From a checkpoint of a small mixture-of-experts model trained on Wikipedia: 128 SwiGLU neurons an expert, 7702 steps.
Below are experts of layer 2 (counted from 0) of a mixture-of-experts language model. Rows are named router (the router's row for the expert), gate (a neuron's input weights, with its number), up (a neuron's input weights, with its number), down (a neuron's output weights, with its number) and show model dimensions 32-63. Each number is 200 + 20 x the weight over its row's rms, rounded and kept within 0 to 999.
Before each expert's rows: "mostly gets" lists some tokens that are sent to it at least half of the time. This comes from a sample of Wikipedia text that the model never trained on.

# expert 4
mostly gets: "en", "ist", " League", "ister", " Party", " University"
router,211,186,206,165,218,185,188,191,186,201,185,190,203,247,184,228,187,173,202,166,196,215,216,221,199,212,222,210,185,181,211,221
gate0,235,164,195,209,182,192,193,160,213,230,208,196,209,219,194,224,191,210,185,149,196,172,220,170,184,188,210,197,200,145,186,212
up0,200,221,218,188,229,190,210,213,218,190,192,208,179,207,203,154,207,210,188,229,225,215,207,191,172,212,192,189,202,230,185,185
down0,208,193,169,179,219,180,195,216,177,202,185,197,206,208,219,198,193,189,202,206,199,193,186,227,172,206,200,176,156,178,200,231
gate1,182,187,209,210,204,161,163,186,194,228,196,206,231,202,180,203,201,177,226,190,228,204,167,208,258,163,228,206,194,203,212,179
up1,186,219,222,167,231,184,160,223,208,204,197,200,171,203,179,194,204,212,201,211,204,233,183,162,209,201,228,184,196,186,190,216
down1,164,206,177,157,175,225,201,182,189,191,252,192,177,162,216,164,194,213,233,178,182,198,196,189,224,182,220,202,209,190,238,192
gate2,181,164,176,199,210,193,186,202,181,193,195,178,203,169,212,181,202,222,204,198,220,228,201,203,210,193,192,192,181,226,210,214
up2,216,195,210,208,215,243,180,202,192,203,212,184,181,192,202,179,243,176,209,179,178,185,198,182,183,188,210,221,177,238,203,203
down2,157,186,221,211,173,187,181,171,168,193,186,161,204,187,201,172,188,184,195,216,212,201,204,224,205,190,222,178,161,228,202,204
gate3,194,178,195,164,233,118,214,200,191,186,218,203,190,215,214,214,194,171,189,193,184,220,206,201,190,216,187,217,199,204,235,216
up3,207,211,214,192,223,196,200,215,218,187,196,168,212,156,196,193,198,203,188,234,173,153,181,184,188,201,241,213,193,199,196,207
down3,155,226,177,228,183,213,189,187,186,177,175,230,184,215,192,225,224,218,172,175,192,214,213,211,213,220,197,184,194,235,216,208
gate4,202,174,202,184,215,211,200,210,191,207,176,196,210,160,188,182,229,185,224,231,220,223,207,199,200,181,214,190,191,213,183,199
up4,227,199,225,179,219,207,196,213,215,222,193,172,202,206,187,219,196,178,222,202,224,197,178,187,208,217,183,207,203,203,177,222
down4,214,203,225,230,231,187,236,165,200,204,193,203,194,178,175,231,224,166,206,194,174,194,226,205,189,195,206,222,177,217,221,190
gate5,208,199,220,162,180,173,182,192,217,210,207,216,208,213,235,218,232,200,185,200,201,185,194,212,200,181,191,215,223,204,179,211
up5,200,226,176,215,173,221,218,216,191,226,224,151,204,198,192,207,159,242,217,188,213,207,172,188,205,191,198,181,180,192,203,239
down5,176,196,171,248,164,210,201,200,183,181,213,186,206,198,215,179,207,210,208,198,230,213,197,211,209,198,213,194,221,208,216,237
gate6,198,206,208,209,190,206,191,177,195,203,184,217,215,192,219,190,185,220,190,207,208,242,188,206,231,189,197,172,203,159,211,198
up6,195,227,176,170,161,191,219,215,215,200,190,182,183,164,191,186,207,183,187,181,196,208,186,210,234,182,183,207,184,206,216,205
down6,231,228,207,196,206,199,187,197,205,221,182,172,194,190,197,174,228,185,175,169,192,211,207,222,153,216,217,184,171,168,214,184
gate7,197,208,211,176,160,189,169,220,179,198,198,191,197,184,214,195,184,174,199,214,177,191,166,203,206,204,206,196,187,194,224,209
up7,191,208,202,171,227,241,201,208,197,217,210,168,206,211,198,195,186,190,220,200,217,218,183,199,178,208,219,175,201,190,208,198
down7,210,209,232,210,214,189,197,156,207,228,205,211,183,169,205,186,217,165,214,183,201,178,232,182,166,210,180,185,230,198,191,178
gate8,198,207,201,225,167,195,182,195,182,202,203,209,208,227,243,216,207,167,216,195,158,219,211,204,211,214,226,220,177,215,217,217
up8,213,175,173,175,195,196,177,227,210,201,211,187,171,174,168,196,155,226,182,209,192,195,179,204,197,212,181,179,207,215,176,180
down8,205,224,160,173,206,244,207,198,203,158,189,193,177,200,188,203,211,186,202,215,177,188,211,218,167,230,182,256,193,198,178,198
gate9,196,194,188,221,228,256,197,201,210,220,204,227,173,177,172,188,205,204,217,200,209,214,205,221,228,213,197,151,211,181,162,201
up9,194,201,190,229,226,213,223,208,198,200,203,226,190,195,202,193,212,198,201,216,207,194,190,167,184,240,211,192,193,206,215,185
down9,203,197,178,207,194,213,204,205,184,197,200,172,206,137,221,165,204,192,186,217,184,210,170,204,235,174,198,203,216,188,207,155
gate10,196,209,152,176,170,182,213,203,197,211,184,159,201,196,209,201,171,169,187,203,208,189,197,208,219,201,194,213,182,206,180,249
up10,194,196,165,179,160,220,188,236,205,217,179,194,177,180,189,195,204,208,204,224,193,213,196,197,205,203,183,158,208,179,192,177
down10,212,202,192,184,185,194,160,205,155,210,189,224,181,187,174,193,215,202,219,190,226,200,211,167,211,181,209,225,176,167,198,186
gate11,223,214,199,201,202,165,200,177,235,182,180,188,237,173,212,188,179,188,227,164,193,180,221,228,224,199,184,198,193,214,195,198
up11,179,163,186,229,193,209,226,238,191,217,182,198,215,207,188,184,185,202,181,201,197,182,181,201,187,162,225,221,201,171,202,182
down11,194,190,173,220,185,206,160,229,202,215,209,174,172,185,182,213,237,201,197,217,194,221,158,177,221,188,198,218,166,172,195,192
gate12,202,196,191,187,231,194,199,204,212,163,224,199,201,173,185,191,197,176,182,191,171,212,251,173,229,195,196,213,209,186,181,177
up12,198,202,184,186,222,182,176,224,210,186,206,192,187,182,205,212,213,187,246,203,207,185,199,214,188,195,200,216,212,200,190,217
down12,181,195,202,202,176,239,182,188,189,199,234,218,187,208,230,188,207,231,225,191,200,151,178,228,182,182,165,185,152,201,201,231
gate13,204,225,173,181,223,186,172,191,201,219,168,205,215,210,179,213,206,183,234,182,208,249,203,169,198,210,204,220,197,172,193,222
up13,188,171,192,216,197,190,207,186,193,191,214,201,185,198,229,221,168,213,182,189,206,182,185,261,183,214,202,218,218,221,166,179
down13,182,160,214,195,178,206,229,214,176,225,203,213,204,181,165,217,217,220,179,213,201,196,210,224,171,197,192,191,202,184,187,162
gate14,166,173,188,192,169,217,205,170,219,175,180,207,206,218,192,223,234,204,234,233,198,194,203,197,190,206,218,204,189,239,171,235
up14,182,196,201,214,189,186,233,181,190,227,184,203,207,214,208,199,234,199,212,184,190,220,213,218,184,185,209,189,204,211,192,227
down14,196,207,239,197,212,210,210,211,206,219,206,180,217,207,189,173,165,207,219,193,193,210,208,240,155,193,201,221,199,189,178,207
gate15,195,171,217,199,193,219,195,208,229,207,196,169,224,202,158,182,186,225,179,170,216,177,206,173,186,218,209,190,179,194,194,216
up15,204,206,227,189,189,201,196,235,178,205,219,204,208,220,220,209,232,210,222,219,214,180,232,183,188,205,214,210,203,218,190,195
down15,190,158,212,130,202,200,185,198,183,191,201,167,200,177,208,196,201,201,177,155,206,220,213,208,212,185,191,219,201,229,216,191
gate16,209,201,200,216,215,197,202,193,224,219,168,216,218,206,225,199,179,183,194,146,216,202,169,200,152,204,176,208,180,250,214,200
up16,188,222,225,232,185,178,194,183,234,196,206,211,222,219,200,218,207,188,205,176,182,159,215,187,158,203,177,196,174,224,220,212
down16,210,214,194,227,189,178,226,202,175,207,200,187,179,194,194,224,180,175,239,200,222,185,163,191,220,215,175,177,195,193,201,178
gate17,188,199,220,186,172,188,157,188,240,182,214,195,191,219,224,199,204,209,148,196,220,182,225,225,210,192,209,204,209,197,188,180
up17,203,229,194,159,225,194,209,195,222,225,235,182,187,214,234,225,202,167,158,205,249,155,187,218,182,221,213,189,191,194,204,236
down17,213,227,200,191,222,219,199,176,225,179,223,195,165,209,224,235,206,179,186,200,232,191,188,210,207,175,222,233,190,203,240,188
gate18,200,208,187,185,153,175,227,171,177,205,142,177,178,202,202,213,194,200,211,189,169,205,168,222,174,217,211,186,211,216,209,193
up18,221,217,194,195,205,224,223,187,174,177,176,189,191,225,199,221,220,198,210,221,159,191,206,202,186,193,213,226,217,173,214,191
down18,198,190,180,201,189,210,248,178,183,184,200,223,180,180,187,200,169,206,192,190,184,212,163,219,204,194,245,213,229,179,195,209
gate19,191,207,173,163,214,222,192,186,193,208,181,190,186,192,184,199,164,203,213,190,200,189,194,185,212,248,228,207,175,176,180,178
up19,184,204,218,192,192,205,170,177,207,189,200,189,210,225,191,240,213,215,194,177,178,194,181,194,193,205,205,208,226,207,209,199
down19,202,189,223,209,208,188,202,196,227,230,197,173,213,201,145,210,210,220,170,211,191,213,250,208,178,182,192,241,221,222,227,218
gate20,218,166,242,185,179,217,158,182,166,182,216,187,229,220,173,204,203,206,196,225,204,235,201,196,197,218,195,196,194,219,217,212
up20,208,174,205,211,237,189,161,209,200,230,206,228,220,232,185,187,225,212,221,171,194,220,196,204,171,187,196,205,194,161,174,187
down20,214,210,228,222,197,234,205,205,173,243,215,181,188,206,194,196,195,213,184,211,203,187,212,201,186,202,214,206,198,223,143,213
gate21,162,225,174,178,180,191,239,211,188,229,214,177,211,231,199,199,244,184,214,225,216,176,214,169,211,193,189,186,216,183,251,244
up21,194,258,214,187,215,198,192,200,189,195,185,181,184,218,210,189,191,172,213,221,193,209,219,183,200,173,212,177,173,211,241,219
down21,200,179,169,202,146,191,172,201,200,203,193,212,181,176,194,193,232,186,178,218,169,213,161,200,208,208,183,173,185,195,218,199

# expert 19
mostly gets: " the", " that", " and", " a", " is", " The"
router,218,149,219,206,226,197,169,194,180,189,200,185,207,202,197,202,207,180,191,177,178,240,209,217,219,234,216,206,207,215,205,204
gate0,199,232,150,198,172,194,176,222,198,229,201,207,199,194,193,218,236,173,195,196,217,191,238,218,211,181,190,177,211,211,219,225
up0,228,182,233,183,225,228,197,203,216,178,213,221,176,200,203,209,173,169,208,208,212,196,189,210,197,226,196,218,224,186,197,214
down0,208,247,188,214,180,203,229,174,219,214,173,180,200,148,206,177,196,206,205,194,180,233,182,171,218,156,210,162,185,223,183,216
gate1,184,222,185,186,239,214,188,191,217,212,199,211,201,191,198,186,185,185,207,173,210,224,219,200,231,227,222,171,214,194,203,195
up1,179,205,179,186,199,188,214,207,165,196,176,154,216,183,186,186,208,215,197,202,211,195,197,164,199,186,177,193,175,206,206,174
down1,226,173,208,182,212,171,188,212,228,211,177,208,244,235,200,180,205,227,152,211,205,211,162,213,208,178,188,201,191,189,204,228
gate2,181,224,205,210,212,203,192,180,168,187,168,199,179,184,206,218,177,189,216,234,226,222,208,183,179,183,197,183,227,186,200,210
up2,226,223,220,225,197,136,175,188,194,206,156,222,188,212,237,178,184,195,221,219,235,220,202,192,201,168,184,210,211,225,211,221
down2,248,174,208,251,206,186,172,206,194,173,201,204,188,179,206,194,165,198,223,174,186,202,201,200,193,196,224,217,195,200,190,193
gate3,200,218,227,246,227,201,182,169,213,211,147,197,224,189,207,189,183,186,196,187,167,200,223,200,206,238,194,186,202,234,219,206
up3,146,173,192,207,221,197,170,190,191,224,218,169,162,224,184,212,190,201,185,197,193,174,212,217,182,211,189,224,214,231,175,187
down3,224,186,219,200,214,211,163,183,197,206,167,221,191,208,219,200,220,235,185,194,198,200,206,205,189,271,244,162,219,204,194,209
gate4,210,168,203,227,214,189,208,187,203,226,184,170,212,200,193,169,182,203,174,209,213,200,203,195,194,206,231,187,187,209,208,191
up4,203,249,245,222,231,173,212,227,200,193,195,193,186,180,229,202,218,199,205,196,204,227,209,200,218,202,205,205,187,208,194,214
down4,191,207,184,176,190,209,187,197,193,158,215,195,211,251,220,200,192,193,218,191,211,195,191,220,180,204,207,187,242,219,205,241
gate5,214,218,201,183,197,166,211,197,190,190,235,206,178,201,232,199,196,183,240,196,205,221,219,187,225,204,183,187,221,205,186,214
up5,197,197,232,195,223,213,188,198,180,171,182,207,224,168,183,202,197,185,193,230,187,195,202,182,180,184,204,236,178,194,235,198
down5,209,198,183,181,220,178,159,191,216,195,191,211,218,185,205,201,198,159,199,201,175,210,224,212,221,212,183,234,199,222,165,156
gate6,186,200,202,182,219,181,176,200,200,175,178,225,190,196,209,197,223,190,210,205,217,185,236,200,190,164,181,217,190,189,162,179
up6,201,196,166,183,200,171,219,177,210,186,204,198,174,171,180,234,189,195,199,204,233,175,164,195,249,214,207,197,191,194,210,179
down6,191,234,190,215,213,165,194,176,160,185,198,191,199,188,227,206,186,189,239,179,190,212,217,230,194,184,225,209,212,201,203,194
gate7,204,213,165,175,190,207,163,216,179,202,226,211,219,176,212,236,217,176,168,186,207,215,215,151,192,178,203,171,208,241,204,198
up7,200,183,182,204,155,206,170,230,202,179,197,193,237,190,196,204,213,181,219,204,191,198,189,244,228,197,185,184,165,215,191,200
down7,200,170,196,190,225,218,213,214,208,194,190,189,183,237,174,172,201,244,186,183,181,210,213,224,205,184,186,174,212,194,170,217
gate8,216,188,216,227,199,192,213,147,215,213,207,195,241,189,149,253,189,207,190,179,171,197,223,187,171,211,178,199,223,192,202,188
up8,186,217,197,186,203,192,205,184,197,195,198,160,218,180,202,192,239,181,164,206,221,217,231,191,214,164,184,199,185,216,199,181
down8,184,182,221,227,224,202,206,221,213,194,196,208,181,189,209,208,177,185,196,199,216,228,170,211,206,201,223,220,177,225,207,191
gate9,213,190,204,184,207,171,223,165,221,173,215,176,186,199,164,215,199,229,227,258,189,245,192,197,191,213,229,207,172,199,171,178
up9,210,253,236,174,190,195,188,221,177,204,173,183,223,240,251,197,241,188,218,188,168,174,172,223,200,227,199,210,175,206,180,150
down9,204,165,191,218,231,199,208,239,175,158,168,164,228,192,211,183,213,176,181,186,186,220,171,191,190,215,159,175,214,239,225,208
gate10,212,194,192,188,192,193,192,207,225,198,191,185,201,226,182,228,228,231,186,186,175,188,196,219,209,193,202,167,182,178,225,218
up10,230,245,167,213,211,221,178,197,195,221,196,196,209,214,152,193,219,194,205,170,193,191,163,183,156,196,184,204,241,181,201,191
down10,189,209,227,180,239,199,212,193,172,197,198,185,212,155,244,162,214,214,174,189,221,206,186,219,202,186,163,208,171,180,233,201
gate11,228,240,223,225,206,196,204,227,205,219,171,220,211,189,239,222,216,161,236,190,187,205,192,177,219,206,206,202,177,171,189,161
up11,187,225,228,214,194,220,189,209,201,217,193,186,211,221,183,213,189,225,206,190,212,187,197,181,182,197,241,181,219,194,194,175
down11,239,158,190,159,220,170,195,234,200,213,169,175,223,180,222,199,218,195,207,215,196,222,201,181,214,204,219,210,201,185,203,186
gate12,216,199,191,181,210,190,189,198,186,185,168,163,166,201,231,188,208,239,199,147,176,235,196,209,187,232,205,255,175,209,197,192
up12,211,202,220,205,193,212,234,174,189,173,243,208,243,183,191,194,147,214,217,232,231,209,190,196,199,162,186,162,222,199,166,198
down12,204,237,183,200,198,170,199,201,197,209,193,179,204,207,212,191,217,217,213,172,171,194,204,214,194,222,221,198,167,218,205,195
gate13,214,211,215,187,211,210,205,217,176,166,171,245,175,200,186,232,188,206,205,208,202,208,174,167,171,211,206,199,176,217,213,201
up13,222,162,212,202,180,201,225,199,191,159,216,181,233,180,215,257,200,202,225,200,207,237,197,194,215,215,237,216,221,188,164,225
down13,172,196,182,221,202,206,206,189,203,228,242,200,207,200,196,166,199,215,183,201,206,212,169,183,174,198,195,183,214,208,219,193
gate14,234,214,231,166,222,163,210,181,194,190,205,227,179,224,203,237,178,197,219,166,209,187,218,208,263,208,227,195,216,216,208,184
up14,213,216,231,218,199,205,163,218,176,197,216,228,212,209,215,194,181,202,201,170,239,198,211,224,200,184,221,233,186,159,198,210
down14,187,215,193,239,215,221,168,214,217,211,209,208,229,176,214,192,202,196,182,219,229,177,246,190,193,210,221,182,205,171,185,167
gate15,168,191,211,179,182,228,166,220,207,201,199,200,178,179,217,192,179,213,159,207,200,172,176,178,164,243,183,202,197,207,203,193
up15,221,201,191,203,221,216,188,204,192,202,189,212,225,181,196,242,187,214,161,190,191,202,214,176,194,214,187,193,213,241,198,190
down15,204,191,223,214,198,190,187,188,223,200,223,195,239,218,207,218,236,176,161,230,217,208,173,201,176,209,212,230,169,232,230,175
gate16,202,168,175,195,175,206,211,188,222,212,177,233,217,192,209,205,191,219,253,212,169,236,239,218,197,206,167,210,199,189,211,214
up16,188,196,191,178,200,193,220,212,182,215,207,187,180,208,201,179,203,207,223,195,203,215,186,215,208,213,236,187,200,193,217,203
down16,202,175,183,172,201,214,191,194,216,203,212,236,230,186,235,184,199,210,226,210,200,196,187,200,214,165,217,186,188,201,216,213
gate17,210,173,182,186,216,206,202,183,191,201,210,225,176,173,168,169,215,240,186,198,248,172,208,221,206,210,221,184,205,201,229,172
up17,187,176,165,197,212,194,207,227,206,177,202,213,209,201,193,191,199,192,218,207,221,201,186,227,181,213,223,192,207,184,185,221
down17,224,177,175,214,200,176,163,164,188,217,167,218,194,195,207,182,188,218,205,212,234,181,173,213,187,205,191,178,197,219,197,186
gate18,219,202,216,216,229,201,207,195,178,211,198,202,195,187,155,189,220,219,230,184,190,229,192,197,206,233,235,207,229,205,195,168
up18,164,209,203,216,211,206,208,198,191,209,243,185,206,213,149,169,205,203,219,201,205,183,208,204,188,219,201,196,201,213,176,190
down18,213,196,191,156,193,231,214,207,201,207,185,201,200,192,244,227,206,211,170,183,228,187,200,217,213,179,175,210,192,186,200,233
gate19,230,186,177,194,232,214,248,216,216,202,171,214,215,189,180,209,250,159,202,206,173,244,221,205,209,203,217,206,206,202,210,231
up19,225,204,166,208,200,198,218,220,192,190,184,181,199,215,202,196,193,211,209,161,208,220,218,197,201,173,195,165,162,214,197,199
down19,163,201,165,163,182,209,181,188,176,191,201,174,184,206,171,195,203,193,207,195,192,184,193,170,170,225,190,175,200,223,229,181
gate20,213,202,203,203,177,183,228,150,182,190,192,216,209,198,191,247,190,202,161,197,183,243,223,210,179,224,200,241,227,213,227,203
up20,161,202,183,223,238,165,235,218,238,183,193,194,204,180,230,193,214,210,210,204,166,231,222,208,151,209,216,171,179,206,197,200
down20,200,166,184,218,184,199,248,181,200,229,195,180,199,183,241,221,214,230,219,203,153,220,191,199,204,212,157,186,208,198,203,180
gate21,200,179,171,189,222,197,206,152,213,194,236,236,194,200,207,190,220,187,199,223,187,192,218,203,191,210,216,155,169,226,183,177
up21,209,199,190,204,224,185,202,257,184,193,166,169,220,209,182,172,162,212,194,196,218,219,191,195,195,198,165,213,211,169,190,184
down21,189,189,211,171,191,185,209,136,208,232,200,201,210,221,222,214,218,219,183,169,205,203,219,204,182,220,201,219,192,225,210,172

# expert 21
mostly gets: " work", "ction", "tern", " form", "ition", "form"
router,208,183,199,181,200,188,189,201,199,177,182,196,198,218,201,231,205,189,196,191,197,212,224,213,237,233,223,186,214,223,197,203
gate0,178,190,208,196,201,230,201,166,232,186,165,180,184,176,219,177,202,169,194,182,240,215,198,214,201,215,186,230,216,227,175,222
up0,204,219,204,214,203,207,210,236,184,204,200,152,187,171,206,216,230,186,198,180,190,213,197,186,203,218,178,215,230,189,196,167
down0,209,206,202,231,218,198,213,185,224,167,185,147,192,204,227,234,195,184,174,198,190,231,204,218,174,206,202,194,188,175,207,204
gate1,192,221,161,216,162,192,191,247,217,223,193,188,224,215,232,195,200,188,223,175,167,176,200,213,210,231,207,168,246,231,202,187
up1,186,187,214,172,216,239,225,172,176,193,198,196,220,213,182,179,172,209,216,202,226,201,184,191,242,216,171,235,206,199,203,200
down1,191,204,164,211,211,188,193,203,196,200,213,205,208,160,189,198,180,161,210,183,219,180,212,201,194,218,213,214,170,195,209,210
gate2,206,186,217,195,219,166,169,205,229,182,180,175,207,173,225,200,199,189,229,197,203,214,182,151,206,206,160,195,205,218,227,251
up2,197,198,217,218,202,200,197,198,197,200,228,183,215,182,175,184,190,202,192,186,222,213,215,182,162,200,183,249,223,198,217,188
down2,243,184,195,210,194,189,228,182,171,174,202,223,184,199,182,202,182,210,202,174,229,185,198,203,189,184,204,189,198,198,192,247
gate3,180,171,165,202,231,195,222,204,183,206,249,201,176,222,225,206,196,193,225,159,188,166,211,209,171,188,238,145,198,176,203,196
up3,204,187,236,160,185,210,188,191,192,211,186,223,218,181,189,194,222,206,196,210,195,202,201,183,193,205,204,191,191,226,184,203
down3,166,192,227,184,177,185,171,204,166,201,229,194,239,220,204,205,185,195,173,192,219,213,216,184,193,177,203,168,199,201,220,204
gate4,188,194,199,187,220,246,228,231,203,207,207,171,197,195,207,229,185,208,184,200,242,205,194,174,190,209,201,230,180,188,175,202
up4,208,211,207,194,199,184,235,218,194,226,185,215,193,213,214,206,196,206,163,172,212,243,183,209,192,174,207,206,207,203,199,190
down4,172,202,198,203,212,154,167,190,221,181,218,220,202,191,184,202,193,179,195,204,193,249,198,202,215,208,194,207,218,191,209,242
gate5,184,205,195,209,197,206,188,177,219,181,214,193,174,196,221,190,193,194,226,212,190,199,193,201,252,191,181,196,177,170,208,163
up5,191,180,186,227,227,169,185,221,185,200,184,187,196,204,199,199,223,201,181,191,197,179,187,188,187,197,230,199,196,183,212,230
down5,191,160,208,205,213,202,205,157,217,221,213,215,214,222,237,230,196,236,152,207,238,218,212,195,182,201,201,194,214,175,209,205
gate6,204,213,220,197,158,198,196,215,165,188,174,194,229,202,232,209,192,195,184,193,176,211,206,200,196,186,188,167,231,210,206,178
up6,212,215,203,162,175,175,207,202,213,194,193,190,233,173,183,199,191,208,201,184,158,191,192,205,212,186,174,202,239,241,190,203
down6,205,186,200,191,210,193,221,169,181,160,170,210,199,200,208,173,186,188,158,207,191,194,176,222,156,199,201,172,196,188,224,155
gate7,227,202,199,202,207,191,183,206,174,211,235,190,201,203,220,233,206,175,175,212,179,204,219,216,165,175,265,211,190,197,200,158
up7,218,192,252,182,193,187,189,212,199,175,187,197,197,213,198,213,204,190,214,183,205,209,220,184,210,201,202,252,191,218,237,183
down7,204,213,215,250,184,195,212,183,205,182,217,236,194,215,200,215,218,237,206,178,204,219,208,188,240,229,155,187,170,204,184,225
gate8,208,198,187,195,192,176,145,200,177,185,200,204,194,194,191,226,203,190,220,189,183,189,206,211,210,203,220,190,189,209,195,222
up8,206,213,197,170,203,200,199,162,191,197,179,231,179,190,167,169,202,210,217,218,197,152,201,202,249,191,199,184,200,194,229,204
down8,201,186,177,222,199,203,162,236,217,206,203,200,168,170,208,203,178,208,225,217,180,199,233,203,200,176,191,209,208,213,211,202
gate9,188,169,228,177,228,224,196,225,179,196,216,202,209,186,222,202,199,183,190,176,173,174,223,212,221,184,216,175,239,189,212,214
up9,197,237,200,186,218,227,167,170,216,189,170,187,204,198,171,236,170,174,201,203,218,185,186,212,182,231,187,191,202,173,193,179
down9,185,192,188,194,186,176,164,224,198,210,226,195,217,204,146,219,194,238,200,192,233,190,218,231,221,203,244,210,166,173,212,234
gate10,194,190,186,168,189,196,187,191,240,194,197,185,196,202,217,206,181,215,172,197,214,196,227,161,229,150,224,167,206,217,152,225
up10,218,207,183,216,190,204,199,180,152,220,199,184,185,161,162,187,196,213,202,196,234,278,208,222,205,184,194,175,211,243,175,229
down10,232,223,188,188,188,215,185,191,211,187,236,225,212,193,193,182,208,160,193,188,208,194,173,213,212,234,178,195,197,196,224,188
gate11,210,204,207,187,200,212,183,208,240,187,192,154,204,170,205,226,242,179,216,230,176,201,222,224,234,220,192,216,245,202,173,204
up11,185,172,199,206,192,175,195,220,208,205,201,158,230,227,179,178,187,196,186,235,168,203,201,216,240,215,205,187,209,224,190,210
down11,171,198,163,218,177,184,220,227,165,214,227,238,197,199,169,198,217,172,174,157,186,228,203,229,201,176,190,200,169,233,247,187
gate12,178,166,183,186,155,196,174,197,186,209,208,189,205,220,156,148,206,229,204,207,212,215,210,221,207,193,184,210,216,163,193,200
up12,213,226,206,172,215,194,222,180,177,227,160,178,203,207,203,199,201,187,197,216,167,229,173,205,159,196,220,200,192,201,195,204
down12,178,212,211,207,180,224,190,218,176,191,230,189,206,192,193,190,198,185,190,206,188,189,186,218,181,185,208,205,221,173,208,201
gate13,194,212,217,155,171,201,213,207,203,209,181,209,196,206,215,197,209,215,179,194,178,206,160,191,200,204,217,197,183,197,191,219
up13,183,188,166,189,190,207,195,215,214,190,209,175,210,180,178,210,226,228,198,164,184,199,171,203,198,209,203,192,194,217,192,214
down13,211,186,211,179,195,215,192,225,215,171,183,205,183,180,209,200,183,190,196,219,203,165,183,184,170,187,226,207,180,198,202,189
gate14,193,187,207,163,218,214,173,196,210,185,209,188,195,202,193,212,200,245,194,209,197,197,197,224,201,178,202,190,192,179,221,199
up14,209,198,180,219,189,219,163,205,217,197,227,206,198,174,222,184,191,175,201,204,186,224,210,221,163,219,176,176,215,192,211,155
down14,216,209,198,153,206,184,227,171,192,178,232,196,199,205,197,192,228,183,217,205,238,227,214,199,187,201,210,179,201,211,173,205
gate15,203,232,215,181,221,235,183,213,185,194,204,196,218,208,212,202,204,185,249,196,168,161,222,227,214,204,206,220,212,191,181,195
up15,231,216,189,219,193,222,209,243,184,206,218,174,212,227,228,181,187,202,193,217,179,195,182,177,196,185,196,183,201,222,217,228
down15,165,223,168,189,206,229,201,206,189,192,201,242,194,182,202,193,179,213,212,190,223,192,191,189,193,238,229,186,188,184,209,208
gate16,186,172,203,160,222,162,194,229,193,164,194,191,202,185,213,239,195,214,187,186,145,215,201,190,198,205,210,192,232,239,208,203
up16,194,225,227,192,237,176,176,215,185,170,175,206,183,213,215,206,200,196,188,188,179,186,200,184,206,227,215,176,199,155,169,235
down16,185,204,226,200,162,187,176,189,167,189,204,201,168,173,210,239,194,247,186,217,168,213,161,174,169,204,203,188,238,182,186,223
gate17,203,196,193,205,200,204,167,192,188,199,178,208,221,205,244,244,174,195,179,197,198,226,175,213,219,217,181,200,195,182,202,211
up17,202,229,156,203,185,195,227,198,175,209,198,219,221,165,241,153,188,214,198,213,220,209,160,200,241,192,195,173,227,198,236,210
down17,212,177,182,226,236,194,176,219,190,174,232,192,180,162,206,185,211,195,188,185,222,199,181,193,208,189,238,178,187,167,205,203
gate18,174,209,206,180,177,234,195,225,218,216,178,215,215,227,235,218,186,178,178,201,230,175,180,200,228,208,195,188,211,225,212,193
up18,211,209,207,191,174,206,217,218,200,184,190,178,220,221,181,221,197,175,199,221,219,186,198,204,195,211,252,184,213,206,197,234
down18,218,192,207,242,229,194,214,229,183,207,171,200,214,203,170,187,181,189,182,208,191,195,209,176,246,191,178,204,155,188,165,172
gate19,201,172,200,151,220,184,210,238,230,233,206,244,207,192,223,221,200,216,175,180,209,196,227,173,211,189,172,206,229,167,199,186
up19,191,202,194,197,187,201,198,182,185,211,171,197,240,177,164,200,221,188,221,214,144,173,202,216,176,184,207,242,252,200,211,195
down19,189,195,233,201,189,218,216,198,177,210,199,198,245,179,186,223,193,228,204,196,217,231,198,217,198,177,220,175,189,259,168,228
gate20,190,187,220,201,200,208,198,223,210,215,186,202,212,220,174,153,203,185,202,206,179,203,186,212,226,198,219,219,177,206,216,164
up20,189,214,197,191,213,214,204,180,210,181,213,194,176,203,221,195,241,204,200,199,206,192,195,185,183,170,198,206,197,201,180,219
down20,161,204,199,205,184,138,229,212,205,201,233,189,205,177,173,208,200,219,187,201,184,165,204,168,188,191,196,190,208,209,192,194
gate21,208,171,180,185,197,225,160,187,181,187,199,201,197,186,193,167,226,252,193,231,197,236,195,186,211,226,200,203,207,200,190,200
up21,217,210,186,186,218,215,192,189,195,194,212,189,204,193,228,208,203,222,184,171,178,177,167,186,190,223,251,207,193,196,192,198
down21,206,218,221,191,214,200,187,192,177,230,169,180,180,192,230,227,213,214,207,199,210,187,229,237,237,217,169,187,189,196,184,179